Experts of a small language model.
Experts: 128 experts in each of 8 layers, 32 SwiGLU neurons an expert, a softmax router, a shared expert of 64 neurons.
Below are experts of layer 5 (counted from 0) of a mixture-of-experts language model. Rows are named router (the router's row for the expert), down (a neuron's output weights, with its number) and show model dimensions 96-127. Each number is 128 + 32 x the weight over its row's rms, rounded and kept within 0 to 255.
After each expert's rows: a language model's description of what the expert responds to. This comes from a sample of Wikipedia text that the model never trained on.

# expert 45
router [136  91  92 145  65  89 150 173 136 108 117 175  94  76 130  85 121 120  98 100  98 154  78 124  85 156 157 106  95  76 127 152]
down0 [134 111 120 132 167 124 125 105 125 154 124 145 137 176 131 180 115 175 153  88  76  93  64  83  91 121  98 126 131 161 168  86]
down1 [125  47 134 148 154 112 164 143 109  84 127 106 149  76 159 117 133  96 139 167 111 181 129 139  81  80  76 122 123  62 120 131]
down2 [ 80  88 113 125 107 135  93 143 122  95 158 119 121 126 130 124 146 115 124 156  76 114 160 135 176  70 122 106 155 162 118  98]
down3 [ 87 124  88 122 115  56 116 108  77 174 107 142 109 121 137 134 164  88 137  96 155 153 139  81 117 144 162 118 158  94 129 126]
down4 [137  90 144 147  92 140 184 167 168 165 113 172  91 158 110  65 108 138 108 130 115 101 162 156 111  87 147 161 158 141 169 139]
down5 [115 132 172  91 124 103 145 156 121 164 118 152 239 117 147 114 122 141  59 100 105  94 142 150 104 149 157 159  99  88 112 112]
down6 [144 131 119 114 193  88 131  89  97 130  91 133 197  80 131  90  94 132 147  74 130 125  55 101 171 106 140 122 167 114 157 106]
down7 [124 178 103 126  78  68 120 188 113 176  57 128 158 145 118 161 124 163 158 145  83  78 114 151 123 149 115 136  73  97 166  92]
down8 [173 206 149 151 107 130  72 146  77 170 154 155 108 142 167 112 156 160 143 173  79  90 106 132  76 101  97 110 111 125 177 126]
down9 [130 121 139 139 156  60 126  86  98 179 152 153 123  94 120 105  95  94 104  99 135 161 102 134  80 141 137 132 160  81 121  78]
down10 [139 171 149 174 165 154 102 134 141 103  96 124 104 101 129 103 148 126 166 141 112 134 102 121 148 124 152 145 151 182  50  94]
Table and list delimiters. Cell separators, line breaks, closing quotes and opening parentheses ending fields in tables, tracklists and lists, e.g. Name column headers, (1949).

# expert 8
router [146 121  99 114 120 101 170 117 148 159 111  92 125 121  97 178 114  94  71  80 142 128 148 118  93 136 143 191 190 107 137 112]
down0 [109 172 144  94 119 145 132 157 115 141 128  67 136 122 157 130  95 134  92  40 130 127 141 132  84 110 151 163 142 116 150 127]
down1 [ 96 120 100 116  87 131 121 129 205 176 192  93 157 168  93  86 102 131  92  63 132 116 122 146 122 182 109 150 181 113  91  97]
down2 [172  78 104 130  91 114  93 133 154  92 109 136 162  91 104 113 122 134  86 126 139 145  59 134 174 154 117 139 112  93 110 193]
down3 [111 156 126  89 162 127 143 136 127 154 107  98 110 160 185 142 101 113 121 118 122 121 178 107 146 153 111 106  96 117 165  93]
down4 [128 151 125 148 119 135 118 121  91 147 136 175 116 115 162 175 110  79  93 116  82 112  81 164 144 153 188 137 142  94 106 182]
down5 [145 113 138 159 153 134  68 107 127 136  76 149 106 111 153  87 112  82 177 111  94 145 102 115 172 126 126 129 131  90 193 164]
down6 [159 164 104 164  98 207 165  59 144 113 109 139  97  84 218 137 116 100  94 100 130 115 116  98  89 120 158 116 114 134 162 146]
down7 [128 138 193 151 118 111 200  69 130 135 110 110 161 205 182 131 144 123 146 165 150 136 144 163 138  75 117 135 123  92 148 115]
down8 [145 129 129  78  97 109  71 124 131 181 145 161 150  96 154 112 126 154 111 204 207  87 139 125 155 124 135 177  83 156 130  46]
down9 [ 99 182 125 121 151 103 140  96 121 196 156 123 145 115 165 118 114  87 131 125  79 185  72 131 114  80 134 162 127 157 174 106]
down10 [144 127 118 138 116 123 129 114 185 182 151 138 147  79 142 108 168 127  86 155 184 197  94  87 158  73 108 171  95 175 140 178]
Mid-word syllables, table ends. Middle fragments of names and words such as ran, ol, ag, plus the row-ending pipe-and-newline in tables, e.g. Pal-ac-io, portf-ol-io.

# expert 36
router [107  95 100 123 187  75 184 143 150  81 123 124 144 148 127 129 106 130 130 178 138 106 106  97 106 146 166 101 150 197 106 143]
down0 [ 87 121 139  89 130 204 135 132 207 166 133 117 161 142 131 162 143 140 122 124 156 195 169 150 103 146 151 146 125 117 128 107]
down1 [ 99 188  99 113 127 126 124 125 164 138 141 109 159 154 111 119 103 119 134 133 113 138 185 181 116  73 126 150 167 104 171 110]
down2 [161  67  45 144 176 100 178 121 133  74 128 100  89 109  86 151  81 164 139  51 114 101 111  88 123 163  72 183 127 103 109 133]
down3 [129 117 142 139 130 135 154 144 150  93 104 159 146 151 139 135 120 145 133 122  90  33 156 172 125 122 116 159 120 123 110 118]
down4 [127 101 125 168  99 179 161  79 127 184 119  88 151  92 108 112  88 176 125  91 125 162 130 146 147 124 163 127  70 160 179 101]
down5 [ 82 124 113 180  77 133  85 111 104  71 129  79 157 111 151 105 105  93 149 121 165 166 161 129 155  82 113  79 142  85 155 144]
down6 [142 164 155 170 131 129 106 120 128  95  90 123 139  82 138 180 149  84 156 140 165 138  65  63 112 124 114 101 164 143  92 115]
down7 [ 97 206 112 155  84 196 180 147 110 130 127 137  89 115  92 138 170 177  57 116 109 134  93 131  93 156 116 117 108 138 160 127]
down8 [108 147 141 141 131 142 115 100 152 121 188 168 103 152 173 189 125 134 107 103 142 106 126 226 135  70  71  66 129 158 143 134]
down9 [137 160 111 104 140 133 104 114 135  86  63 100 123 196 165  99  98 104 121 184  91 126 125 146 132 106  99 165 197  95  99 143]
down10 [154 172 137 114 140 161  87  63 129 113 144 171 102 129 151 140  98 158 202 133 109 109 116 124 152  81 101 105 119 176 195 111]
Leading number digits. First digits of numbers in tables, dates and scores, such as 20 or 19 starting years, 52 in 52,797.

# expert 7
router [106 109 113 196 108  91 113 119 125 145 167 184 126 113  90 135 150 145 146 175 188 178 130  97 126 119 180 179  76 125 126 102]
down0 [132 153 142  86 188 110 114 145 151 188 146 152 194 152 178 115 104 170 123 157 121  88 168 122 149 194 153 171 128 141 139 102]
down1 [118 129 118  97 170 127 158  93 162 151 111 124 193 111 151 136  92 146  72 111 146 104 130 111 125 135 131  94 185 102 111 120]
down2 [182 107 125 134 130 184 156 101 127  97 103 121 129 160 136 159 189 121 119 157 143 117 181 132 113 127 115  99 112 148 103 179]
down3 [119 145 128 107 153 152 160  82 128 111  98 119 102 128 131 106 148 101  74 113 104 136 122 164  97 158 130  99 163 113 153 148]
down4 [125 127 122 111  90 198 105 171 132  86 159  98 120  88 147 101 112 107 155 172 182 155 110 137 134  90  70 168  95 138  99 169]
down5 [187  98 121 111 166 114  83 157 102 126 156 142 157 159 103 129 151 140 143  88 174 103 133 160 127  96 219 212 171 101 136 155]
down6 [129 106 154 105 131 167 100 139 180 144 150 112 154 175 130 209 141  86 130 101 197 195 150 159 127  89 140 140 123 107  65 164]
down7 [153 140 119 168 117 121 106 165 108 114 100  51 165 125 110  97 147 178 188 119  41 139 202 139 112  80 159 160 155 159 146  72]
down8 [140 129 113 103  95  98 105 147  93 111 112 158 199 144 117 155 159 154  88 129 137 161 109 110 140 126 104 193  80 150 140 129]
down9 [170 123 109 159 132 132  87 163 125 163 195 114 144 114 114 153 155 136 124 151  81 165  45 108 109 105 153 135  85 117 111 116]
down10 [ 94 141 166  91 122 157  70 151 124 173  47 147 117 156 112 127 123 168 105  88  76 142 165  96 147 184 141 146 143 117  27 131]
Possessives and adverbs. Possessive 's, apostrophes, ampersands and adverbs such as only, often, also, especially in "not only" and "Men's/Woman's" names.

# expert 42
router [163 114 190  71 155 133  92 111 101 157 197 105 129 122 186 159 187 125 128  93 141 134 130  98 140  83 128 156  91 143 149 161]
down0 [154 125  53 120 141 175 111 172 131 109  86 119 171 113 161 148 168 112 110 173 183 161  38  86 105 139 129 121 158 152 118 199]
down1 [104 106  88 135 185 167 128 127 142 109  37 153 135 139  74  99 135  93 117 104 105 127 156 130 162 147 111 138 125 120 122  61]
down2 [144  96 127  96  91 149 137 101  95 154 223 114  92 113 144 104 143  94 123 145 163 148 101 160  81  96 138 128 119 112 161 110]
down3 [ 82 148 115 162 153 121 103  92 115 108 150 125  77 149 139 137 167 159 115 142 116 115 123 175 139 109 127 116 106 120 121 124]
down4 [141 148 109  44 181 151 128 118 173 165 173 150 114 169 126 116 146 181 157 113 242 162 102 108 135  91 152 163  77 152 144 141]
down5 [146 214 104 143 102  83 142 111 137 171 131 134 154 128 131 124 153 161 145 116 106 139 158 123 138 124 170 112 143 110 144 111]
down6 [ 95 167 117 185 116 107 114 105 115  74  83  64  83 166 151 124 107 108 162 110  69 176 120  91  79 162 192 134 159 142 164  68]
down7 [114 146 122 107  74  81 119 157 179 202 209 151 106 114 131  79 149 166 109 106 154 151 159  94 113 162 114 158 138 109  98 130]
down8 [165  80 137  94 165 119 153 131 174 126 176 114 124  87 157 132 121 176 112 122 147 112 114 118 153 137  97 130 111 154 112  89]
down9 [159 146 161 155 122 119 120 143  71 144  85 134 119 143 138 157 136  76 148 100 132 146 165 140 171 168  85  66 110 185  71 111]
down10 [169 142 121 177 158 124  91  79 168 123 104 129  32 155 103 133 127 127 151 131 115 180 158 128  99 121 106 117 119  83  84 126]
Articles and determiners. Determiners after prepositions, mostly the, also a, an, his, its, their; plus list-item dashes in infoboxes.

# expert 17
router [139  85 128  99 112 129 153 187 138  87 184 137  98 100 165 147 159  56  70 137 129 151 145 160  97 114  75 125  74 100 109 169]
down0 [ 66 113 132  84 148  99 139  84 118 144 146 146 149 113  95 123  89 176 158 129 165 173 187 136  98 181 110 127 162 159  58 143]
down1 [ 74 144 181 134 108 159  69 144  64 125 134 146 146  59 153 122 144 149 193  77 126 128  87 164 138 124 178 111 114 170  96 183]
down2 [104 176 110 149 138 171 104  89 139  87 127 104 151 129  97  90 154 131 129 117  87 137  99  67  81 150 149 133 147 138 181 172]
down3 [123 111 130 155 156 149 194 123 190 162 163 107 139 163 151 166 118 154 135 127 109 129 121  61 154  93 104 107  69 120 110 148]
down4 [138  68 132 140 109 103 124 125 145 146 152 122 103  82 108  93 130 129 146 145 157 107 113 129 106 107 148 132  94 133  90 167]
down5 [125 123 116 108 105 118 133 149 141 189  56 115  93 185 130 106 119 125 142 120 151 144 188 136 133 102 177 165 148 137 182  73]
down6 [ 94 128  95 110 114 124 150 182 128 181 145 114 160 119 159  94 158 152  90 136 110 132  71 125  51 152 158 145 138 174 105 158]
down7 [ 19 111 113 114  82 170 138 134  79 142 138 121 142 156 112 146 110 165 197  88 104 113  73 151 128 131 147 152 178 150  91 131]
down8 [100 145 112 165  89  87 154 172 132  89 108 122 191  90 148 150  70 176 145 106 115 142 103 140 121  61 143 102 109 144 121 102]
down9 [157 123 134 204 131 105 189 109 148 140 137 106  94 121 111  91  94 148 162 139 172  95 126 128 109 132 108 115 101 116 146  67]
down10 [148 103 112 192  85  77 119 138  83 139 187 143  55 138 151 103 157 140 116 153 114 180 119 107 171 133 107 144 152  93 125 153]
Foreign-name word pieces. Fragments inside non-English personal and place names, like Gius-ep-pe, Quarter(maine), Kęst-ut-is and Sch(witters), plus opening parentheses after names.

# expert 50
router [148 124 152 187 156  75  75 132 141 155 163 123 110 125 126  93  68 159 140 118 156 112 139 112 100 132  88 168 111 106  86 122]
down0 [187 123 148 131 124 170 127 131 117 103  91 128 107 201 123 102 148 119 110  84 144 132 127 131 150 143 137 142 126  69  88 104]
down1 [145  51 139 106 102 161 121 147  70 147  89 117  80 124  90 129 107 151 140 155 109  74 140 111 150 167 149 148  78  95 104 121]
down2 [113  72 130 143 168 112 109  47 163 158 182 162  60 174 128 169 132 131 148  94 129 196 104 145  87  95  83  60 165 115 165 129]
down3 [142 108 151  79 163 109  96  81 110 149 156 130 144 164  76 161 100 148 122 100 148 136 179 138 127 110 173 147 112 168 155 132]
down4 [143  92 122 143 137 144 143  82 172 110 114 139 138 120 152 188 121 132 160 171  85 130  72 138 149 132 186 106 112 126  85 129]
down5 [122 132 101  99 143 121 123 174 116 146 105  76 175 135 136 184 165 139 102 131 112 129 125 183  75 105 131 103  91 170 192 130]
down6 [ 65 229  97 101 142 155 133 143 129 133  90 132 143 174 151 112 147 135  99 121 144 124 163  98 144 122 171  95 162 105  66 165]
down7 [150  78 103 126 117 119 192  77  88  97 173 118 111 124  83 107 102 155 122 111 126 138 120 115 150 122 112 106 165 100 190 177]
down8 [ 76  94 161 139 115 140 123  87 150 175 136 124  78  75 191 149 165 154 106 155 142 122  94 147 116 126 104 146  95 153 194 126]
down9 [105  78 201  85 152 196 132 108 118 120 178 105 155 167 100  96 123 151 149 111 127 125 148 120 176  94  80 159  98  92 156 123]
down10 [150 147  89  74  95  97 153 108 119 143 166 132  98  74 102 141 164 106 125 140  58 137 151 106 155  93 114 130 142 144 147 135]
Biography opening grammar. Function words in opening sentences of biographies, e.g. is an American, Indian-born, and, He, plus title-ending = markers.

# expert 62
router [120 177 132 137 106 151 155 151 152  48 151  57  95 116  92 167 134 100  91 124  74 128 106 142 108  84 157 112 116  92 127 160]
down0 [171  79  73  87  97 115 111 125 148 117  79 115 173  88 139 119 114 103 155 124 149 113  86 195 182 114 130 116 151  77 159 115]
down1 [ 73 171 151 184 127 174  93 111  97  58 120 121 125 157 143 129 115 138  93 181 117 118 103 122 114 141 145  83  96 180 121 130]
down2 [160  92  89 129 124 128 160 161 205 108 147  74 151 101  55 177 127 124  74 157 165 117  82 123  80  90 155 122  97 108 180 128]
down3 [111  61 136 169 113  96  98 106 115 108 110 116 110 105 153  87  94 188 104 167 119 198 138 121 133 122 127  97 186  85 129 146]
down4 [ 92 109 110  95 120 125 133  88  84 126 149 193  84 142 130 184 109 133 101 139 150 124 121 112 119 135 170 142 125 132 142 147]
down5 [170 139 141 151  85 133 140 156  94 143  88 149 146 119  94 112 126 146 101 155 100  95 146 111 168 148 152 123 111 157 117  97]
down6 [107 163  62 133 144 115 127 122  83 122 166 133  91 137  83  90 191 146 122  86 140 150 184 102  78 115  45 114 108 143 157 127]
down7 [138 118 133 133 112  66 149 135 118 124 143 156 109 121 141 133 152 129 155 100 144 191 185  89 124  88  91 148 106 128 159 122]
down8 [142 155 126  92 100 145 149  98 107 134 142 123 131 141 214 135 132  96  83 106  95 156 107 121  87  70 180 129 187 132 114  59]
down9 [144 133 144 158  86 143 113 122 167 141 149 126 104 118 151 115 135  89 105  79 154  84 117 109 134 100  90  58 100 101  89 131]
down10 [182  93  79  90 111 140 126 100 157 146  91 153 133 143 108  91 129 125 158 100 168 142 150  83  82 120 162 181 125 141 131 187]
Foreign name syllables. Early syllables of non-English names, especially Japanese, Slavic and Turkic, after an initial capital, e.g. F-uj-isawa, Sh-u, Gu, Mar.

# expert 31
router [142 147 130 104  75 100 137 150 106 166 123 124 164 122 179 106 130 128 138  84 158 103 189 130 123  95  96  84 169 127 130 160]
down0 [ 89 160 147  82 180  90 112 130  98  93  90 136  66 137 151 150 163 118 115 127 189 108 115  51 135  97 104 126 162 104 114  86]
down1 [133 130  83 122 156 100 132  99 127 102 106 114 110 113  70 116 138 104 142  77 115  86 134 134 106 175 150 171 106 111 116 137]
down2 [102 167 120  74  44 181 138  83 101  99 132  91  99 103 127 153 144 113  91  84 131 175 154 129  85 112 179 177  86 145  86  82]
down3 [141 173 130 159 129 155 126 109  81 117  71 139  91 145 108 166 171 109 139 128  41 128 114 167 164 131 113  80 127 135 118  94]
down4 [157 202 114 142 172 149 108  85 143  95 167 136 122 101 168  22 133 111  79 140 143  95  79 141 125 114 123  96 162 130 143 105]
down5 [126 110 132 114 108  85 202 146 128 100  96 115  93 142 167 119  90 145 155 154 122 184 131 105 100  79 117  83 120 110 123 165]
down6 [169 128 119 159 161 162 136 119 170 179 112 176 131  74 143 211 107 144 106  93 163 143 167 175  79 113 126 113 153 131  92 142]
down7 [170 132 117 133 155  55 120 122 162 125 134 164  97 121 117  75 127 124 109 178 184 140  86  96 113 187 112 117 120 142 150 107]
down8 [123 133  73 118 136 122 139 167 205 105 134 105 113  73 119  92  91 125 108 112 162 185 109 155 147 153 165  99 114 107  94 119]
down9 [138 124 137 111 145 141 123 112  95 156 116 148 123 147  83 117  66 176 134 108 135 143 128 136 134  98 113 174 169 149 149 125]
down10 [ 59 155  86 138 160  85 128 131 151 108 145 118 145 114  99 164 188 200 165 158 110 132 174 123 126 172  32 138 131 163 115 146]
Taxonomy and infobox terms. Copulas was/were/been and infobox or taxonomy words such as United, University, Family, beetle in species stubs and location data.

# expert 33
router [126 117 119 137 161  98 124 110  93 132 154 152 135 122 121 131 101 109  97 129 122 158  81 198  69 211 148 129 105 123 124 152]
down0 [139  56 134 108 181 120 100  32  90 206 137 116 107 148 156 110 124 142 159 111 120 116  70 126 133 119 126  96 152  87  97 131]
down1 [109 191  89 111 175 162  90 171 138 148 107 193 134 121 103 108 127 143 120 136 156  89  73 145 123 129 168 169 172 118 116 159]
down2 [128 176  97 108  95 138 139 130 192  97  94 142 120 123  85 133 122  92 106 173 203 178 115 140 145  85 115 137 126 173 141 146]
down3 [149 175 124 170  82 110 133  81 133 101 151 155 129 137 113  98 126 112 100 119 153 146 196 175 132 178 106 121 162  95  92  95]
down4 [136 142 143 159 122 107 119 140 109  93  99 163 125 121 106 169 187 159 203 192  87 160 130  50 144 123  96 107  76 165 165  98]
down5 [ 87 149  93 136 129 126 116  61 139 158 125 139  78 115 143  20 149 142 143 131 106 130 136 141  66 129  92 148 126 102 128 102]
down6 [117  71 128 197 101 110 109 127 154 163 130 143 132 152 135  79 109 166 107 194 150 105 151  92 145 106  77 143 128 114  82 139]
down7 [130  94 124  94  91 137 108 181 120 143 107 139 143 124 152 131 122 156 119 135  93  87  93 148 157 154 186 145  40  50 179 120]
down8 [125 144 126 168 160 198 124 114 160 123  50 143 115 139 136  34 131 139 173 118  62  81 188  94 100 104 136 123 146 143  91 123]
down9 [145 115 184 149  94 145 157  99 105 175 243 105 133 149 185 143 127 112 118  85 167  50 139 125 110  96  92 144  93 132 153 169]
down10 [167 175 144 120 152 133 109 125 184 110 190 148  80 208  91 174 126 180 131 144 165 109  80 127 130 121  77 112 155 215 152 115]
Quotes and pronouns. Opening quote marks, sentence-initial pronouns and short function words such as She, It, not, An, plus word-internal pieces like ever, ick.

# expert 55
router [140 151 141 173 174 167 122 107 122 144 116 150  75 114  96 142 119 156 164 106 103 131 117  68 200 110 116 108 133 115 102 137]
down0 [137 149 102 108  78 130 158 116 141 141 167 155  78 143 110  48 117 140 144 107 128 130 117 163 103 110 111  89 152  80 136 123]
down1 [ 74  98 115 109 118 157 153 156 174 144  75 104 166  57 141 118 207 149 126 122 116  93 152  96 139 122 173 110 168 120 127 100]
down2 [117 161 119 128 180  72  83  93 161 128 112 137 133 115 133 105  95 147 120 169 123 131  50 154 129 144 101  92 158 140 163 126]
down3 [ 87  87 126 121 124 151 156 137 127 117 161 139 198 122 120 162 145 133 111 158 113 108 181 113 136 162  88 151  91 123 125 199]
down4 [ 81 125 118 142 104  92 131 131  95 111 111 138 116 124 138 116 117 101  75 146 121 195 111 140  95 191 153 159 109 101 131 138]
down5 [157 125 123 139 169 139  97 114 124  77  94 142 129 122  95 154 125 160 117 133 135 158  83 123 111 136 115 119  97 184 160 166]
down6 [ 90 163 116 124 122 109  99  72 149 189 121 129  85 134 119 124  91 112 145 122 134 112 156 143 112  83 156  93 114  83 115 124]
down7 [127 149 129 153 114 117 110  75 125 118 110 105 126 172 164 159  68 101 146 166 186 171 153 123  84  97 140 198 129 153 111 104]
down8 [129  80 118 138  86  88 127 137 121 113 145 133 116 123 173 182 156 192 189 109 156 107 146 123 133 115 139  86 119 156 140 109]
down9 [145 109 159 127 108 150  78 110 122 166 146  65 156 110 149 159 135 119 173 178 129 110  68  44 124  99 104 107 132 141 203  99]
down10 [118 147  73 119 102 145 155  99 117  73  75 117 172 202 135 170 144 131 142  98 142 110 133  90 105 116 124 134 144 139  91 149]
List commas and of. Commas and and within enumerations, plus of, for, to linking noun phrases, e.g. "such as Kesari, Bajrangi Bhaijaan, and", "best game of".

# expert 2
router [149 124 115 132 158 158 163 161  79 174 179 161  75 115  73  80 159  96 138  83 133  93  99  61 162  92 140 170  87 130 154 149]
down0 [142 107 130 149  91 116 151 113 157 142 147  90  92 175 124 189 166 151 135  78 161 120  84 144 145 185 111 125 129 194 136 125]
down1 [116  92 176 173 109 102 126 141 106 201  96 164 136 167 136 175 172 148 119  66 146 132 126 139 121 118 154 116 158 114  93 142]
down2 [139 109 128 102 116  86 111  72  99 161 132 216 129 171 157 168 126 108 137 111 119 115 116 122 158  85 145 136 138 142 108 101]
down3 [136  72  41 123 184 126 123 146 161 133 172 124 136 130 113  91 121  76  98 119 132 161 138 135 127 105  95 128 202  71 143 120]
down4 [176  99 134 166  86 143  86 153 104 142 105 130 184 179 125 107 123 115 131 132 105  46 145 163 147  67 135 161 138  97 152 124]
down5 [ 92 148 148  54 131 133 114  61 132 139 140 119  73  92 133  46 150  83 129 100 130 110 131 117 164 117 134 107 130 104 133 169]
down6 [149 134 157 140 176 187 139 121 104  86 103  98 109 146 118 142 142 102 161 121 114  87  97 176 129 139 125 106 114 105 147 142]
down7 [183 130 143 102 157 163 102 144 144 146 171 142 146  96 174 155 144  99 166 130 103  79  95 142 156 114 144 195  78  84 170 162]
down8 [196 104 122  96 132 109 107 181 113 129 120  98 169 195 171  68 153 162 122 106 141 135  53  93 143 137 139 129 154 134 164 156]
down9 [136 124  98  89 128 129 138 134 141 140  93 142  82 112 177 116 181  49 134 150 144 125 152 144  85  89 147  97 105  88  99 104]
down10 [129 140 106  52 113 122  93 147 192 155 165 196 132  71 142 115 138 165 157 152 163 129 144 118 122 106 115 105 128  98  94 164]
Clause and list connectors. Commas, and, or, which, who, that and the period after circa abbreviation c., joining list items and clauses, e.g. c. 1396.

# expert 52
router [173 110 157 132 181  91 143  83  88  81 157 131 154 144 100 112 133  97 156 146 152 112 137  96 120 165 127  78 104 146 133 195]
down0 [159 143 109 120 133 128 122  97 128 125  93 107 172 159 109 117 100 102 106 130 148 111 120 128 116 165  54 127 143 148 155 175]
down1 [ 96 151 101 156  65 146 173  91 118 190  79 148 133 147 151 117 120 147 131 169  75 117 163 168 120 108  90  85 159 129 149 149]
down2 [181  97 126 118  76 125 115 177  88 156 168 141  79 126 138 111 148 161 101 121 107 132 176  98 109 128 149 172  93 104 127  32]
down3 [106 136 145 165 132 156  76 108 117  96 164 102 112 185 150 119 130 129 147 121 157 183 110 120 140 104  87 114 123 102 109 127]
down4 [ 97 146 119 117 149 123 131 127 103 193 108 146 117 177 148 116  80 105 176 118 165  93 108  76 157 171 117 156  89 147 135 108]
down5 [ 50 114 105 178 109 131 204 110 125  92  80 180 110 190  87  63  83 130 122 155  42 113 129 128  81 153 150  90 111 138  89 133]
down6 [202 142 122  56 138 103 154 133  63  71  98 137  94 102 163 170 131  80 133 106 169 103 110 146 108 197 111 166 144 120 103 135]
down7 [111 148 160 147 125 128 126  88 154 116 159 187 174 176 121 103  91 120 140 128 122  28 129 183 168 179 124 142 149 119 109 190]
down8 [138 159 149 162 146 123 115 152 129 115 134  87 144 132 100  78 141 112 126 154  32 118 111 127 144 128 126  89 204 104 129 161]
down9 [147 137  81  86 106 158 121  87 139  61 131 162 110 129 103 135 186 145 116 148  71 133 164 165 150  74  77 122  84 121 112 106]
down10 [146 132 165 159 101  84 114  77 106 128 124 104 177  61 155 107 164  69 129 115  95  96 151 174 104 123 175 127 100 119 130  78]
Years, blanks and inc. Blank table cells, year prefixes such as 19 and 20 before the final digits, and the word piece inc in incense or Incorporated.

# expert 21
router [109  39 158 102 201 157 105 157 134 159 186  86 119 112 160 166 178 138 161 137 130 150  84 103 102 102 186 170  60 176 146 110]
down0 [111 105 203 127 149 108 155 114 137 140 154 119 178  97  77 160 156 168 100 110 148  84 183 163 162 139 122 119 111 190 149 122]
down1 [152  84 151 103 164 169  98  72 107 119 160 141 143 132 123 144 182 106  94 175 116 151  94 138 141  51 133  98  95  45 185 129]
down2 [ 77 137 143 156 161 111 165  93 140 183 121 123 125 119  92  92 123 125  87 180 152 123 147 131 135 139 122  98 183 172 104 137]
down3 [143  93  67  99 175 112 125 110 110 113 105  96 124 150 117 128  49 151 137 110 146 147 135 110 136 134 237 147 166 137 121  87]
down4 [ 94 157  87 151 129  75 168 115 140 117  79 127 115 169 121 128 120 126  77 145 159 123 138  87 141  96 115  64 154 105  58 105]
down5 [111 144  97 121 169 161 152 141 108 131  74 132 134 119 129 130  64  91  91  84 112 138 139 166 127 128  84 162 107 109 120 129]
down6 [145 132 176 140 103 160  75 170 142 131 128  54 137 141  90 166 122  63  60 140 166 158 129 125 124 166 117  99 137 111  95 130]
down7 [ 78 148 131 130 121 175 138 177 145 123  49 123 159 164  69 153 118 101 191 112 151 134 147  85 148 183 120 141 146 181 184 122]
down8 [100 138 166 108 139  99 111 130 114 131 111 107 163 167  62 119 157 143 166 110 121  86 200 113 126 131 120 109 131 169 141  99]
down9 [128 165  95 110 114 181 159 171 117 145 106 161 121 139 179 121 123 113 131 106  98 134 155  99 126 138  76 122 140 148 142 111]
down10 [116 115 148 121  64 181 161  97  81 143  83 174  62 129 142 128  92 131 119 133  74 114 106  61 142 151 110  99 143 126 117 103]
Determiners and modifiers. Determiners and adjectives opening a noun phrase after a preposition, such as the, a, this, one, next, highest, and per- in perpetual.

# expert 43
router [144 162  89 137 161 125 134 171 159 154 121 166  73  92 105 108  70 150 137 123 128 105 136 132 164 150 160 181 174 124 101 114]
down0 [123 101 101 113 153 128 139 110  94  99 141 107 146 135 124 141 126 184 113 108 163 101 166 160 158 140 121 177 117 147  83 116]
down1 [105 128 162 151 122 169 169 124 147 119  70  80 130 154 149 119 113 150 116 152 145 107 124 139 115  80 103  70  94 124  93 100]
down2 [109 173 118 156 111 129 189 130 141 111  46 163 122 137 134  91 163 143 130 135  94  79 180 130 102 193 145  77 196 167  73 160]
down3 [151 134 123 156 149 157 118 125 100 126 131  97 150 142  95 135  94 124 162 161 155 139 158 235 140  78 108 104  49 104 126  91]
down4 [123 151 151 113 162 186 142 131 143 125 134 151 177 143 107 112 123 101 156 147  85 133 166 168 114 121 141 101 134 153 128 117]
down5 [160 121 171 110 122 127 115 110 156 148 122 137 131 160  63 110  90 116 121 138 142  83  84 110 173 142 156  85 215 157 120 143]
down6 [107 127  99  96 148 121 121  93  72 182 129 168  93 104  98 145 163 166 122 134 139 105 198 104 151 124 109 136 115 147 117 145]
down7 [157  59 182 177 139 177 143 121 164  86  95  97 153 154 167 137 153 115 100  73 118 174 133 116  77 114 134 150 142  82 128 118]
down8 [150 104 161 131 115 104 100 142 130  98  87 118 151 108  86 121  79 153  62 124 120 136 106 131 118 127 145 156 101 159  96 131]
down9 [156 111 118 101 117 117 125 132 101 119  86 124  52 129  95 103 121 102 124 131 144 164 138  74 101 119  88 170 140  65 147 127]
down10 [122 118 103 169 136 144 154 125 125 150 120 121 135 116 169 137 101  86 154 115  88 135 130 161  82 100 144  91 132 122 136 105]
Clause-boundary commas. Commas after introductory phrases or clauses, and relative or temporal conjunctions such as which, when, where, because, while.

# expert 44
router [131  81 174 110 109 167 150 125 144 167 203  92 161 151 155 159 180  84 141 131 150 142 103  79  96  67 124 174 135 143 118 120]
down0 [145 122 171  88 223 119 122 102 108  82 203 148 133  35 177 119 100 110  98 184 191 150 131 114 153  57 114 137 110 146 162 142]
down1 [ 99 160 129 182 100 100 165 126 137 130 104 133 145 166 126 129 129 142 175 162 131 110 178 137  98 104 150  78 118 151 132 114]
down2 [148 112 123  67 145 129 122 166 120 155 136  87 129  96 164 127  94 142 131 181 103 140 100 133 109 110 146  80 117 109 103 135]
down3 [135 124 102 126  80 147 114 154 155 101 113 147 239 132 146 111 103 191 140  80  84 132  83 109 132 170 148 124 124 177 130 113]
down4 [132 123 142 117  92 116 116  96 143 178 207  96 115 116 148 103 104 114 116 126 199 141  98 111 148 113 119 126 147 111 144 197]
down5 [157 144 114 100 123 165 136 137  85 118 161 113  88 163 173  92 201 153 117 133  99  91 114 128 111 118 109 110 114 152 148  78]
down6 [ 76 145 176 165 111 186 151 208 143  87  91 102 109 151  90 122 113 132 160 132 120 142 109 108 154 141 136 150 174  97 141 201]
down7 [146 151 142 114 133 127 161 109  43 133 117 160  98 145 172 134 127  96 136 133 168 176 157 135 161  46 143  95 161 154 103  80]
down8 [153 140 136 138 152 140 121 116 157 128  94 109 174 122 180 136 134 152  97 184 178 106 129 143 149 142 156 157 126 137 105 101]
down9 [149  83 119 121 150 124 135 167 123 168 118 125 128 141 129 177 151  76  70 107 156  97 121  80  77  97 127  96 101 113 157 142]
down10 [ 83 147 114 135 134 192 151 178 103  93  84  88 169 114  96 116 199 121 191 126 114 123  85 171  75 168 125 113 153 112 139 122]
Determiners and modifiers. Articles and noun-preceding words like the, a, this, such, several, local, and infobox field openers like Notable, Other.